python train.py --d_model=320 --n_experts=32 --moe_layers=[1, 2, 3, 4, 5, 6, 7, 8, 9] --routed_scale=1.41 --balance_loss=0.00328 --balance_bias=false --lr_router=0.000214 --norm_eps=1e-06 --tie_embeddings=true --beta1=0.9 --dataset="wikipedia_en"
Below are experts of layer 7 (counted from 0) of a mixture-of-experts language model. Rows are named router (the router's row for the expert), up (a neuron's input weights, with its number) and show model dimensions 256-319. Each number is 128 + 32 x the weight over its row's rms, rounded and kept within 0 to 255. Numbers have three digits each.
Before each expert's rows: a language model's description of what the expert responds to; "gets" lists some tokens that make up at least twice as much of what it gets as of all text. This comes from a sample of Wikipedia text that the model never trained on. Tokens count by the router's weight.

# expert 28
It responds to: Numeric cell starts
gets: " ", "1", "–", "2", "3", "4"
router:120105108170088111133202141068133102115172125117130158141115141066162150141158140161097154120137166093148135117052042186132164107110107145159139142102148135131190128152155158183134159141132126
up0:106161154129092158122143179087115143147119087175092204059235134077132147109050157142126165130111095124099136132136093079156159069167126145069093145093147107126123095092111143126090105143132096
up1:106107139133094127128152125171153191118098109145138117155127080113126158124112139107140163131089114129109062156110255126116128126098142094175149147108082165106095142087109132153114144127153124
up2:156101126153116116059149130137143139116119137119133176152154099210086094153097083129160146122154111132180120088162172127149145076119122122118146092103110164163073105145136121119138123102101094
up3:097116080154143113163101194100062123161104085129094139126093158093123145159148134123095145105107107079126105195091142112156142149142137119110144136107115064087116083167117132115077155121077143
up4:118129107123113142208148170189146147125133180088086149169144106170131135090126106113100101100119111157103138085114113142145120151145181108075114156132136118087138128155141098096111157122113127
up5:120071152125112121156112100131115057211126139143186161122126151133077120118098177112091069090141135177111078181126113152161139158117176123094107078154156146151107131141116102159167119134044127
up6:118066207140188106213160078135193030121176116138177150110115106112122171126110132110124189150132137102144103114119138135199152073148186102135149137150108091110140165158089148091136124117152128
up7:099157084105104182163160114135142119050133081155061099128128064135118104101156117135127120153120120096135084116150162084140066139159161055083121124125103079122126116079112101118126149067095138
up8:117080109108167175103110154191135106129073128141158101125160125158141129107133157103117105081123126193142131073105195111167151102098124143113161124139123151189115131121113129141246072104090123
up9:136127130096115128096184113160105131178115105072139145089170157122158122161092126136117138132087153191085107118167126132140118143100113075108142122165127096090037138132104148102186101075094140
up10:145086154098093104148087170149120129110143123163183140100139121076118138181111159112144154109124063077191109141116111089117176092128128152159094110104128119105173078088145102151111142163077102
up11:125143138101072155142127060155174138123111072125148180077125115134104159193160114108177140085116113139124086094116152090112167087118191110129156100091068143125163087148110116164154110133139121
up12:157111125091134152137167149129103110116115095161194144135135142137139131092131129120121060163044167078095106102119086164120134058123110125083100119159118122129108115047126097142115128183063099
up13:128176137103139149151068109134104063126114138159184154097134130104155155169111192125123147143054124146115139120198138090122149147115074149084090105136165118146143136091128150121150100072055095

# expert 23
It responds to: Digits in numbers
gets: "9", "1", "0", "2", "8", "."
router:155108102125145073121122139105101135086136139109137125132096152151198069035139078150132126116141111110175166070080144158115207144165061143143111154061106128147131162105078126172118162154178141
up0:139150106167128101105120158154149102127089113137104149083130170087157189132175191074137157103075135128091133150130159137115133129099098153153098117072132116119127111140076114128131134115152113
up1:063102188165141152127130137132108176119104166138112145140145090141150147141100166135127100067095101141066106148152116070186091058144141074120099083106103126100074132123093120098167149101091136
up2:133091125094154093103078138118083041122150156076159102107156108039124124128132113115101096099091158149158127227093189106099087131082125150189088102096176109111125142122093180177184103112094126
up3:137094130092098130041143190158102098193067129148128074077136147111162142127161136130164071115115146154161209072132156080122062112105152062133109100099162089086102162094102131134155147057133124
up4:144201144140148149084151163097143159174078161189099154101173141107066115105094128144133090087094135146135137124138117114129115078108128122116078138166180129132103152148152110102093126051092141
up5:093111162121114122182118118123180101115129167113102088114154174121151126155090174120169152126091110192075122089176110076108110120150124069121086083097170078108144092129128131126159071065112112
up6:141169140095121165158176160139102133067116151083138173124087101145075135140097144135144092106104133092089138142111092137181127146073094084106138124151123091135088157174076066090107167125099098
up7:095123148147147114136116150125150093091091187153156197110130106116135166122091149061137114132138177145099083119143122111138069157153139113113081137130155111155135155204100096133122118090112067
up8:141132167152082111181119095120071102103128156148168114101172157104123127140159130113140163064113146106096049195118162136153115119183110092099135135094105119104111173082112159140138040110110160
up9:091150177165081126112120163142087106156084147117125136086174149125142120089075120129142134135087149125099109167139123120128080128164112166087074153123162124098049173086145118123147137151086129
up10:099159113175152113114146083147178101138134098069150138131130131141196159137131160098131094048114135096071205143143164100149094139152099195136182117120110118147067129113106167080144135088091106
up11:139155123163152148160153196145102137150113133101130133127123123113101134132129110108108128122115153108114144067151119126118153133140107128121001128144150138064132141153154169114081156133141121
up12:111075163192124122157159156166124150125120168115114162158148079157083118133100122125120175124152105130146141139201096068169108112170175073100151166141134121119180115069138135164190100131167102
up13:129128115056064162098127097162100101140063107097090114160125097102143097170132151049108083139166144154158129140108154141108142124179102165104195117127200099145136108155134103157111090137090062

# expert 29
It responds to: Sentence and lead-line ends
gets: "\n", ")", ".", "\"", " =", " It"
router:151157099079115124096164149200137147127073123093177170126135110153146134121144101102124080118123073143131113129152146038135133152066159135119098112103076115164118145087127078056200067112103142
up0:153143136098088146108178074153161137168120145148117180090108146152152130114108170117154148112149124130138152182109091185097112208151097138140118149099093133064178151125146154094093110046072143
up1:101058158112075122150116159162105131120082146144154140088139112157142114118139138140126104086162148115130086183160073085127130089144103138126141101014132116116163108083176091136108099128112091
up2:117146141113189171154093153101150136140083170167124134093159148116112156209158137091143114086096146070131157130154119096180177133161171167148117139118045147098109105173135119145082131043096121
up3:113156146155094106116104217096115149156130157156124182104077151112189157072170125087124134116104127133092108104112117147115209120080202163082122104104104099104129088137145095114143154127111142
up4:086101115203141166109162146195140076138100165136133108110118117164163097081124139102126175104135153094133083080104172135155180149095196144112179104146135049100103142133073064146092184181082136
up5:093176103100065129120093135151214114147100160160139181124153169150095112107123151119144153133128140090138183145122079077114114115130144094078107175147073146114148106136146089109163136079147117
up6:167130085136173160083133149136145077125163107133165167157071129190146154119161161104185101108128101129160106112143136174109197110163112186110151111097160141153113139147134083113131132069107101
up7:131125120198148122131183176140107083131164126121147180119191132209157144138112161138128136085170126158175113120151163171144150139108178088107130114099153095080079113183147175155115159112149134
up8:142097191124111168139120114122098085087149129094140070099144113119180144072130158059137144168079147141158109142139165158096129112136104059116065118124088167101132121178197111131136117144109137
up9:154108093144128137132160176102108158175090133101151148132146129117127101133076099080189102097081129176156133119107136168152129169087162107148056124032138102191203113140104114109183114132114091
up10:173159135135109122132141145150151118155128161112148204088105145101155179070145147092185084151183140131142169127098177154149184125147139145119095145131100207134166144132185106113175052059099175
up11:161119150152096145150176151160162176098115139173231199115142104159085153139100120092159080112133131128127098134117127168104159117095165126127158044110113089147122099095148137116143146146094134
up12:107066130117066123107137118052114082087093180082093129065134091180187105164101157119136085161149155143139180092137095086128084131154117092144078102116135156108102105156096181130171117154148163
up13:177142174104112230160180130142117118143145189144139139109121172085196153079148107062149179154155152101128130156107067161132150147115100175154132087108116174112105104165152089171127106141105158

# expert 24
It responds to: Table numbers, relational nouns
gets: "%", "0", "5", "3", "4", ")"
router:153177093169113174128124111100130126140133152103125126084109102119127127073195147149084124089130089154155066106142127136084100109120160114109118230148114148163082136178163140170110144121142119
up0:114125165219123122126159127208104153127150145069136138120101074138089159199148125151159122078117145076170086158108170105137117092101179161109112139160095171123103165141149175144119088135094160
up1:087101139044163067138135116122107203153085139126169127085101111088171069144121143085196135169135161123158119108128118059148100103100141093154168070102126119125147122121105094156098133066125095
up2:102138125137160050165175114110130099132112128120150141187112086154162154140107129144138181129104091108106093138123069088156160097101071145096132126130112113194092087137158092125114131147113092
up3:115139110078065155095124100150187042130085140160090123069116174067178164144064233132113186135075110103079114143090073086098143137233192161098113171125118165118130105138090135140106101128096079
up4:150136160095082127115146157170162140161136091100112127150074174158181133121090120135177168145118136114104144156086082167090205083080153113056119096161155128165068151089124116105125089148168127
up5:116122159142111087112100178093063101113085126128173147135118170142146187112084157151162147150097152116071148140136103127120143082162120169063102101114164106132106151178068095143125156043095149
up6:067090149085125164140135110125096194108122151063148146151133119167157127140102128112093088135149174121159153176135162077148129104141162087052112155157163164156103085141131111118103132115153107
up7:120142129178168169182167082137111096132140134114164099079124054120158117145139148069114064115100111134133144141099117092103080049164158145115098131122098124127100068146129112156107117129121079
up8:156163126141096080135183147146127120116101132167157131100150123094146120109142172119152148135120065194154112153141100213141169141165193095170141097147136114157097097112113081115144042135093154
up9:180137140119145136103141177091087110104149128219100156163170162097136181166139108139199161070120162134133120151117143147156143118151141103122067159131145157155072076197109122079162151094091078
up10:132134157187165157161138144111105116142150170173114124039135130133171101109137193117179140094142119119130166061081193160124101169043112112056099122163143134131089100141105148154157075113121131
up11:119081134177172083140136128116199125174121174120121086121143112105122077201142167136159169062161106119170139127144126114142100084114111106125107160098091177152101099132096115170101110065101082
up12:156099116085135072168161110108154150107067166124082162148130128150137117136131151086096086113084131108092121105152120131129141122065186093092068099178135146093115137107117034109165150072129141
up13:095123170161116123146139136165173077137118079137196097181109110228159166082165159093119123175097145124128100135128154124098163143062155144120126157138135131177136139124097123134107164120139114

# expert 30
It responds to: Spaces before numbers
gets: " ", "-", " (", "–", " \"", "/"
router:110122103152082142135167089131122131097132143145105118169150163136142103129131113130116178144127167079138116232089147146164156153171168180098138149142145141109157127068157116160107162147132148
up0:168142132117176073193095154127151126183096148032159157117158116135175130087113098135162077107093172138128139151132075135159093138107162061098137131103066068075105066064119139155157130156112139
up1:081133137091084158126105123093125120194138127155127179059101104137070188131132153058158104167114150127117155098072094160131098127133121101079114087128150098090123103159115136113138126065081099
up2:067092163140164127165103126082081107187149132091184233110114121131167217129122157154136119154076172138160174144090092095135158191139129149087131109124112143073102121117149105153130123114170121
up3:100082166116067107124114175067124146068147134168175124100160122144087126127156128152150085081162172096126179134155135096141109118137176117114066179101136081125113089076119178099098099089181058
up4:153051138096125170065138174110143094084077147143047192114202123119120072163083126094131161083135155141137166176106153110122096163120156136070104116061135097165156110100166090142130118118127173
up5:146177105153128149137165102131108199179108099145133107105137109109111210124082192133193132144077137094150087138143111051073135132154138105081083132088085137093182047178140121167168134152102140
up6:106117178122152142171128121122119156087139077089177175120058067168166080063144108150121186086100168105095115111128134107208121086172166140125124105121146137087161155132144117171129047152152139
up7:140070102104046136092168170165130125132156123065133125173133105118120085136103061127147131127123098162109137129090152143149110157146183141126197117096138158167071154104103063179188107096192115
up8:133114110120137174114111121102168109161127110079097153100148144172130163117165117191136119094162112184149131110072085068154087170189131083081113116125109104165118060173078162131129135166115097
up9:091123133151110170136134181144099174068132151123083163105131117105095178189143193108163166159102119107158169068166138147091172144092082092128112102143094116078143112160169141113085134131116129
up10:053126090107163140138094151113190093164089123092087151077106110144124122114056095121161069127171164092102120146126103114124112135165112095178039127106116150176108099112109191168122090132160082
up11:076139142086084132126124124178129089093067134199104159077177090175146119111063173172141152140121116123176110146105143141128101124179162104153166154088066166196146152131176166131086089131150115
up12:136118113183150144186156133084134146152136150098169135113104162142098206137123148120132104095078152077160154153163117104070204127115143117085094109120117140084103079091079121155136120105157091
up13:155074189089136073087131164124120171149089155079093074108118152171127127136080135020117080151158135123167144132135117097046152090117169104073099130096096149148074142088139053120110124088128106

# expert 20
It responds to: Dates, times and table pipes
gets: " |", " on", "|", ":", " at", " from"
router:126111104132161174127155165135124107120109073106150099123097112087147162150181133116180116151067094082121144106092154105052144132102170109110155045156140170124189095115170156140068097117140169
up0:135151101171118170064143152059118165129092141155148195117151159042108092135144122183182134089170150161102139141140127149071168070105132091161116086121097102141138115147112128150146161117113130
up1:130108095112125119113158128089134098150105133185075111147104135165165111081120154071191119132085148161098123066099124028140109134142184041106082122125157071107064148150154096121137128154102133
up2:150147136125142127127152148122076127152132137123084112100118116179130172135136137147109188078113100103174113147124131079144097167100114180156141101087111142118152130134099064108132140120113125
up3:175099113107144107153214126120101125129126108101126136156127134158181125192101125140154159135148086138129171121137126084193088164109153083142136123123139121148123141210108141161143162150126170
up4:085119180087138156117120137137150117153126132135169120190141147086129110034085165152175136053154091151177115129142139146113096178167141117119095162122072181116122125104091086125150134134098136
up5:163171107157166107140126153066121128156090147190057176080098155140115118152101148157129139143188175151145131137148092070083210097100162147105134147101152102111084186210167103143138152105165102
up6:201127113148093149101122156070153110121060134161096131124121123160143115142148162130140176140130206121085126141128087164118089138168114112116102103081178092156140139159156091169146124181123119
up7:154162163118141096085142132115154108152103197139090145107141140116143092094100155138098162067189101111132180141137128122069127113121109155110138123126129132179137119085121042156105124069114112
up8:133105126135135178115100201145117174113145180106128147126184099158184011105127099072098114075141091142133191128129090160087151116160070180189092187135139112123114129140140139117135129109102088
up9:122077178118152102147155142065232212125156119109155128133127160157146111119113102129187160086132118090137091096101118116149111172090125111109062135107133100133113096161118119155155125162154135
up10:110065157134097140144136090113208075107103146116116131113149087117120116124132115102144134114123167124151109153161153149143142126146149084085136140108166115137099144127095062093120097108105108
up11:115125134060125174084117168093162084103113130126124124110109135120187083112170110133068103077141119154223133090142147135153127165140203070155183109138191171119095116143090143145134095076182065
up12:086110178149141168155136165114139187094133098130154164162118153165174142098075149138122173084155173088097125119059140159090127139084222185117107161124098136099155103077133140071108120189114093
up13:146149113163156175168153139129128155143124146168093187160160095166077085087127134145143148100114151081121151084129071127111085095143086142130121086127154103131101089143153180170128185158164104

# expert 2
It responds to: Definite article before polities
gets: " the", " The", " of", ",", "The", " United"
router:099144105095157159138124048137100116125112175101167145105150157101127168107126130087126160090161126160152124112098162145092182137175147115185143142139126170141146066092102141130088177132117148
up0:177128186143091148105157105136145165078112139137209125101165122125176096142086101022153146100115151140139122141107150116149180121174172152125122147116165144124093112135165163156099150143112119
up1:181119141102135141135142120146136193121150137123118157135150091130128126128078139120143124145155221151177143172131083093124175083180179109090120104126151114128107115173146103107141112152066092
up2:113116167123191109179097144143152102103150125165132107093136098150151127140141156090138136151034109125154166115159130131137156082099217149122109109093101154116152094131089116111129152096182134
up3:110125102159138124105111123139130116088111149094170103150094151193136127118144097087104073029140092046190147098103176153177070115141123106117105124120094127188020136196130143134105139122099101
up4:109155201119142200101088132095094164173110172146121180094143139115109067097096084121115146075147114148140177136111091124164168156128143089092134135122125101121152113104168134121111178128128107
up5:101139179100138088115125140078194202153144140096115116134135108107108171164138111117094122054097159103118119127082121111146137131126142137106137139149114177135125175127099098111108134119052086
up6:115127139122121108101127117107158092132134111102085103146167178120206150116094199059186147192133198064083140175159128133163135102132106039106130176078110109129091129119092125137154073090108157
up7:154072124153084147120130113182169089140059112153173119121114141167187098102177211169175069133100128111205147122166125114087099134109127101137125088094178134078147075081150151135118085119124085
up8:139123146145129105083133100091126108096123144082135104147212097167141079107132204066164152077176175121188199110122149155172142151146184141120079145103121151143064073108130058111122112125111082
up9:141098172109127184084122142069034086117142134116162076136152152149113143099139137154129102058117125155204153108038135145136148077088110095141123144100113171134167177119099161143127118095068107
up10:145139122191098160133125157141140127122178179182186160128133083176101139137086141126158151085136179089111118181154173109152152085125097190109094127120152054142151129174152112061118143108114119
up11:129118160171145105163098136158165109162116160127079081138160081120111165089109223079125124102135124112142172164006137130146125072094139154129085158100107153168124126192182159126140121111092106
up12:117080120162066182132125101126106159114158170145118175116120121058141155082122146115197099080142154133174135127096115100134129131129128103109118159100106143098139169113144022172143122091081126
up13:132170129189163156091167147160140168102131154109161110125154116164130148062148129164146109090149195166142161156108142154108087051118094184068105084091105164194135117142167142142093154124144129

# expert 22
It responds to: Sentence boundaries and in
gets: ".", " in", "\n", " In", "In", ")."
router:104128137138120093097173080121113144122105134142140187164164143118106095165102071131149104061162081109138119123140127088058116093138109152132053110148125128146139151113191093167122088125175126
up0:110126140211125116162146087104117124159112214104084134112125067058120171135132161181181138101093153120142153133144142128106113147122123083178072115149111122082081163232092091104125129084212124
up1:108103153154032122090189112127191121102139116133107144132155117138095138089168132115153153138094108108124169166112126134086138124157113110142118157133150219110142092084158087109155107071158132
up2:086138124161138134074183134114115102162100157111164179133150076162116058181084133095082100155122135077117160150094105111164114128188138160139104139124146126138138088200061118121099171152159105
up3:170052090102121104188123078131170149129085100160158160044133142087122138149137083104127116108156116081138118149026106140170145165204143120149051094111094129170159160143172162185115122073142122
up4:132166147123093084162107136124099106096159103107101127109123112163181102063187106110083136131120161166171188192067104096161080119115081099148114148157085132107166138159050155114175078081122102
up5:161130140134086215122165098120114116097143145139057134077130126156130109132172177138105119081165158085137115109145130133155138065154155113093099109112114162179186066094139123180095152128167147
up6:098083125120099156101127214090179058073108166113112098157082131128127119160074111137156111092043136143206133088157133155085091106183153078185123104107161146151126121135136104187139130100099069
up7:119131096122152135078111082139126163191046103090081129154101110205134110123127132102106068128138100138164151144079091091130097098150126065114119113147134166093108129190103119191207118120059102
up8:139102142143103107175127198095164112163231100120072135128121073127162201100146206076149123110072108122141111164126128116156171150177156108097103084162094145147114098128143155124144138141164132
up9:163100188109066123095108132153141113138130115123066123083172152127163059164138191153129164121175126125100133116054094141176165114159099158059133119119163149136152130166147178105189098122111108
up10:105095154139114145137214150149134161107107122128158080184169153153140177128083092132131041134151153142152173119162141169152156126137098104169135150097163110139127095188167066163174136157095141
up11:141144149171103137128136108142120108150126131106122211104186126131145152091152134152107139108140153122127166154100116147151157084126115121087060076082121080122133053119147084153116117132093170
up12:114130090199130155170128167110054127170161142068117160109103143170104130155158120117172044106147152127145173136206131153095181087139141074135099150156144115088079105173143155145124163169111126
up13:139112146183106136101168124101151123127132150126141175056148164135091112100125115136172116134142162123163148120146125170121132075169160103126093108060079133121141123071134143117118185101106115

# expert 0
It responds to: List separators, conjunctions
gets: " and", " of", ",", "-", ":", " by"
router:126068098094114123135146194167128154106116151093139126086117192173132132150126153129103092152126063136117162105140119153124181144119076138145132125159088144150141125073168130096121134113125140
up0:117128125109072104144144145080138124086136167142084171101099168048114125150088096072150134128118154186148171072101148127170118130128143158156099125096195164108138126151128125133134159135087127
up1:151091158089156135137133181165178154118098082129152139122069148137145091088153102200079151123101101171120192108204114136163147130140115123096067106154166179132161106094092171126090103176115097
up2:097093082074166157146234108116159158155117129148175129139135079110069145185086068164068143136114149112156164109168092116179120112146141124133168118153082161102079087105147141136143148086161123
up3:092107150114166153102133088163110132112141200106149200066131079118128064111058152162129107129083124118108141133124116095126147090157127139091109110118154117160191121113108138120133110090101075
up4:215148103107113191083125170147177205107078130158150129143161103163183118117087158165134077119109132129153111128098096080130136107143142081124106118087126105085146153114129127167160086139112172
up5:149106134173128133131205204160069096186121140120135098126183158119158051087064088074102129061131139103164146088162160126156132125127149147141128125107129134185122126122141095108131122104157129
up6:199080138139142119079178147100140081175128156132138109185104157158154150048201092110151063136173123098125084139165185149099122097099109119077189109095141138099088191109126086189130078110127097
up7:155126120153095150152145117073100136109066177177111172060146094138167135149097164126124098153135170165130120171087091051161088078171139101091086163102121083131144173165090177106159126131131135
up8:138147139182138174138148142062111138140160142158119099107204105103117113097191110090176111088152186159131121110089114174111089132078137139126056126108086098136089160148130051118094137114106086
up9:099169123148150162128113121129137216117153136129165191122095094078179121083083105116124100090121158117147127156100111136095134180165213079152080107093114187090140146103095082121165117113129136
up10:182110083138200146071129150106133157123139093163111112137173158128119133180127077135146079101137134141136198131180126105150103161144124136091159128064104093137053086106135165185188173134089124
up11:056100130136080121047150168108105169091164130105158159098133117112133154126139144084161114085088142118163148112175122065109148147118146113148151109139149140107113140152126128102118110163133058
up12:150148191145086182150157129082073085146135109180156166129120152182182090129142113083127088106151138082150207144120109131179123095079134123109149103094141126123115075106124160167138177092131124
up13:155154151094084123128116125123159143081039085100124156106155209082134129112112176141106153125162107150108098134077163127136173133121167149115166107114175097164135154199194186140103139081167145

# expert 5
It responds to: Possessives and clause joints
gets: ",", " |", " the", ";", "'", "s"
router:081109114128121108086143165129139139087142079120077065134117092084157077111152139081104154166122158072156080134124156088071204158154169131115139058075139144115165095140059121147166110120143075
up0:129155146142165104169127090152168159177145148084179140139108120163090164203104118065167152120134140091113158188094071126096136165124158120167058120126103118182153072153135083119128147096119113
up1:144110109160125172129154102092133165085205121176143121134139193156122118065146191138166115115104116136107123153126168124157163159126167121164080149112142092137106104128158069090115124115136095
up2:102125153119106118127163166110123161129141124088097157110141092138177159138133098101170159135142154136146099094093185092143163106109138144116068135100163081141139113118195111119160100136142069
up3:126089163104175161116135144119141085144122118111107110085091114103167152079143157151110122111155169086118153194146128180114136169129133081139146089028145120110176120145085130156157143112148111
up4:108093118105118159157154132149132198156081157045141088163175137128125092124152112138156118106095127129087169138136104154119100153113151110181124114164130118122148083129154137147120095078076157
up5:107187106150063173150085115103175124162109155095153130140103120185077179161124169140205141135143126150113158143138126182121165139100105147134136127120142138108108167138177100104159131132155170
up6:189117108144090122091140126123151219158101121167124144064113129164137115136148239175170101141088156140166180153074165161102133119147116097046089090135176109141089126114120119134128126097140140
up7:116108145132171040164143118100142118079136104163065122096136140173064163113134129043155129104159163106179156116130131147166163153171145101122095124120160072121130126159095088155174132152165166
up8:162159099127112184094138099173123173087160180105128096116175146093139157129158101095158129135121109069122151097137074098117111149100116128065122147153159135104170131145103133140115117142141108
up9:104153168174112131113107121103139088156130215143116129126110130160144122140173180118139113094120159079129109132085139086142153183159132141119176142039113102124134078165119065183145148095137098
up10:091073093125119118151131072128115133144171125097168175120143079094120116132162097188116134111127147111179176119195101173146126128084137106102123087108118188107101160134154100079162163082170141
up11:173185092097107147141172149126150085075100153180119136119134118150157149097118185124200133156143151131109136137129113110143184079137181173139109117157181095110130088184207121164129148117123118
up12:078094178127137116100088109119128107136109157159140102119116180142149114130044114136130145080152179179184170130081103065107077166160149165176066154144172103107103184129157106132142138134109108
up13:157103118130110138086098126138094116150095134134121195103109128123182145156146156116135130080108198151127111170188112119088143134110134061103111163142100103119174015140071164139157168103154162

# expert 16
It responds to: Infobox list dashes
gets: "\n", "-", " |", "|", ";", ":"
router:166082167044105111136106168093102130112186120083128080140082095126104122110128180194096133126153155097090109110117051109190122142138161132115096096190115130116093101134140160108121100172119140
up0:143158138140129099144139146161074140123110170090143138116107110116085127166103162062142164140131124105186102168127128149093112115129118090098087107142171114105112130135091081132136142127094101
up1:107117156073146115124151140074144170211126092152122169112128180149139164146176135167134156133136169138108147158089169096073132104178168146103114174111114163136118126163096181165130101104116151
up2:149113143114158135105120115044061154109133101123100148139118098157095127103165118167150098039148160161134141082082177113111118135138108099138130081098119191076124114130064116145154173120179089
up3:166124135137207160134174154145112098150111119118122157146134090166086140137102152105134144094178094145146139167099148110136128174090154146079079099141114116063137077119140113096170102146111083
up4:136077130133101123173148168201168151063088144145162159063135102077113139090117116066130142105154119147111142191099146021162122075083130082152157109112123144131139137106126141127126164118156153
up5:125151119132098151115165099158098076131132145125131137085084058117176147180178146154123120155066096130141124139094134119091149114179098155136112132096138160193152128163112119170128200108121100
up6:132095106151092141153102133162159121111082144069130118124136102152097103157080171075154142138149191151105084070141121161093187109168100102159136116101107124096144077111138130174118143137124105
up7:126092060151121110156127111119152103117114175172170140108118154100127145132125102154132174150179120094098134107181140127091102081132161108157105195147119226178151130177151134141093130100095144
up8:093068145133146179133102138216142192102130140120053123085118109163131107145122177092086163092114153095147124148036124135130152120161142138152130114153125121082078123154182125158120140127141121
up9:128180138119137124125069105087128182121123130080156095089146157152147126141163154131093129056081144095164135071075090068114137154081127140127105122131151135098144075108112146109147127145094143
up10:105115154170116101134123145143150108115087162178062091104143118160160140149091145074187133127178202105112104070169132111137161177160099127110136109124189162160131121110118113175079103149129106
up11:158116123136144116129058141137124112143121148207055094112125137154113140129096212120127117115108104156094150100070088163130154082177147214135038146120145158081168151133103061154108150144102098
up12:121114177132137087065087144093154165124142093192114115110168123182101137114171127149115117113124143127121139120104150123098072077107085136112157035109099071165103103121139039130143175135054135
up13:135153099128183166115156093155093123131081160098170167079125166088140142177191146129128177116093131131158117135136145167122168196041134129106124142079121144144142165086118163129170095138094108

# expert 26
It responds to: Section headings and list starts
gets: "\n", "==", "===", " \"", " (", "\""
router:152118116165160131161153180131101103139161111116146138119116149127135105128096088114198148114167206159121153076139180062092132201123156124109142171101141169160067123185132084142201150212149159
up0:135115150133141160113133114150081117098068139124179080155137109128139171126138125141148168105119137124193177114093169131165116088108182097131164113149121198213117097179160151080112101138147072
up1:118115150189146162184168160114146123092120139120121140101156149144177140096131127155149110047120126153169142136146134093112164103106189129154109147089124156141092087168090088173124129118115128
up2:141138133149135098159161116131126135167147145151116138129098062133113118118149111129152116087126184209084173110135156081082129144140129092176146079103130104145130182065125209208130147123121164
up3:113061113142080161132156184136129146068092165122085121110161110090163141111145129146117162128129248168190125116140173055056100130103158140134111130105153116106159139150192089146143128132145078
up4:092147169117177137131143141144151128165131166069142152179146139180142182112149071131100164162115083095119137144122142166173128119080129114121087141183101040101155196187142174098153148135126111
up5:113118167135075113189130095105127097113166158148093132138164115146151103221041136103129103163155107136156143160066133119142117119165121071119130139149162121115135167100111119072098131142125172
up6:166160167127058138144200147063114167102139121124113162152159117100142084134062137127184097101202168083118136116165076065065125155115145120102093113093176126100095097224096173117144164104087087
up7:142102173103123148094198105103178074173153157149085114094102094122126152121084101112127172130118123114118145098062167121183140119139139115134086117100087117126118144098090070112127163076118135
up8:097129121167138139163146117127124087169144140143099169074082088132129160072101130106144149090096058121134134136145175134149165098084164097146127108112143142147121147147201089098094106053157109
up9:070103126173080171081176154111148134087115104114143143106116115164150151126151144171021136110116092083067124108114141164131157083123178128061169101142183136135117120158080154183110091112121117
up10:135136142168183157124144138116057169157112134120151157106163093150134113089129125175068098139060137131104095133094160114143129135170126140093123091121093139186143178162096117230139158136128076
up11:088122119167112110088118159113094093162085185141145156166086155108158115142154141106152064140178177186115137163095091147073124090072130098109114094100128124149140099093113084130093169102188151
up12:101102083172141134054131174135111153054115142150168163079143147126108134168132122107114151155131157097158132129205126159138143088054154114171108117091184103094109127132134151133150147130148134
up13:094085121116161200161202162119119099122089138184103220105104117125159145133093119145129100105085133096130154117051162057141180125180159068108095087140136184119179206159105131139178121139134113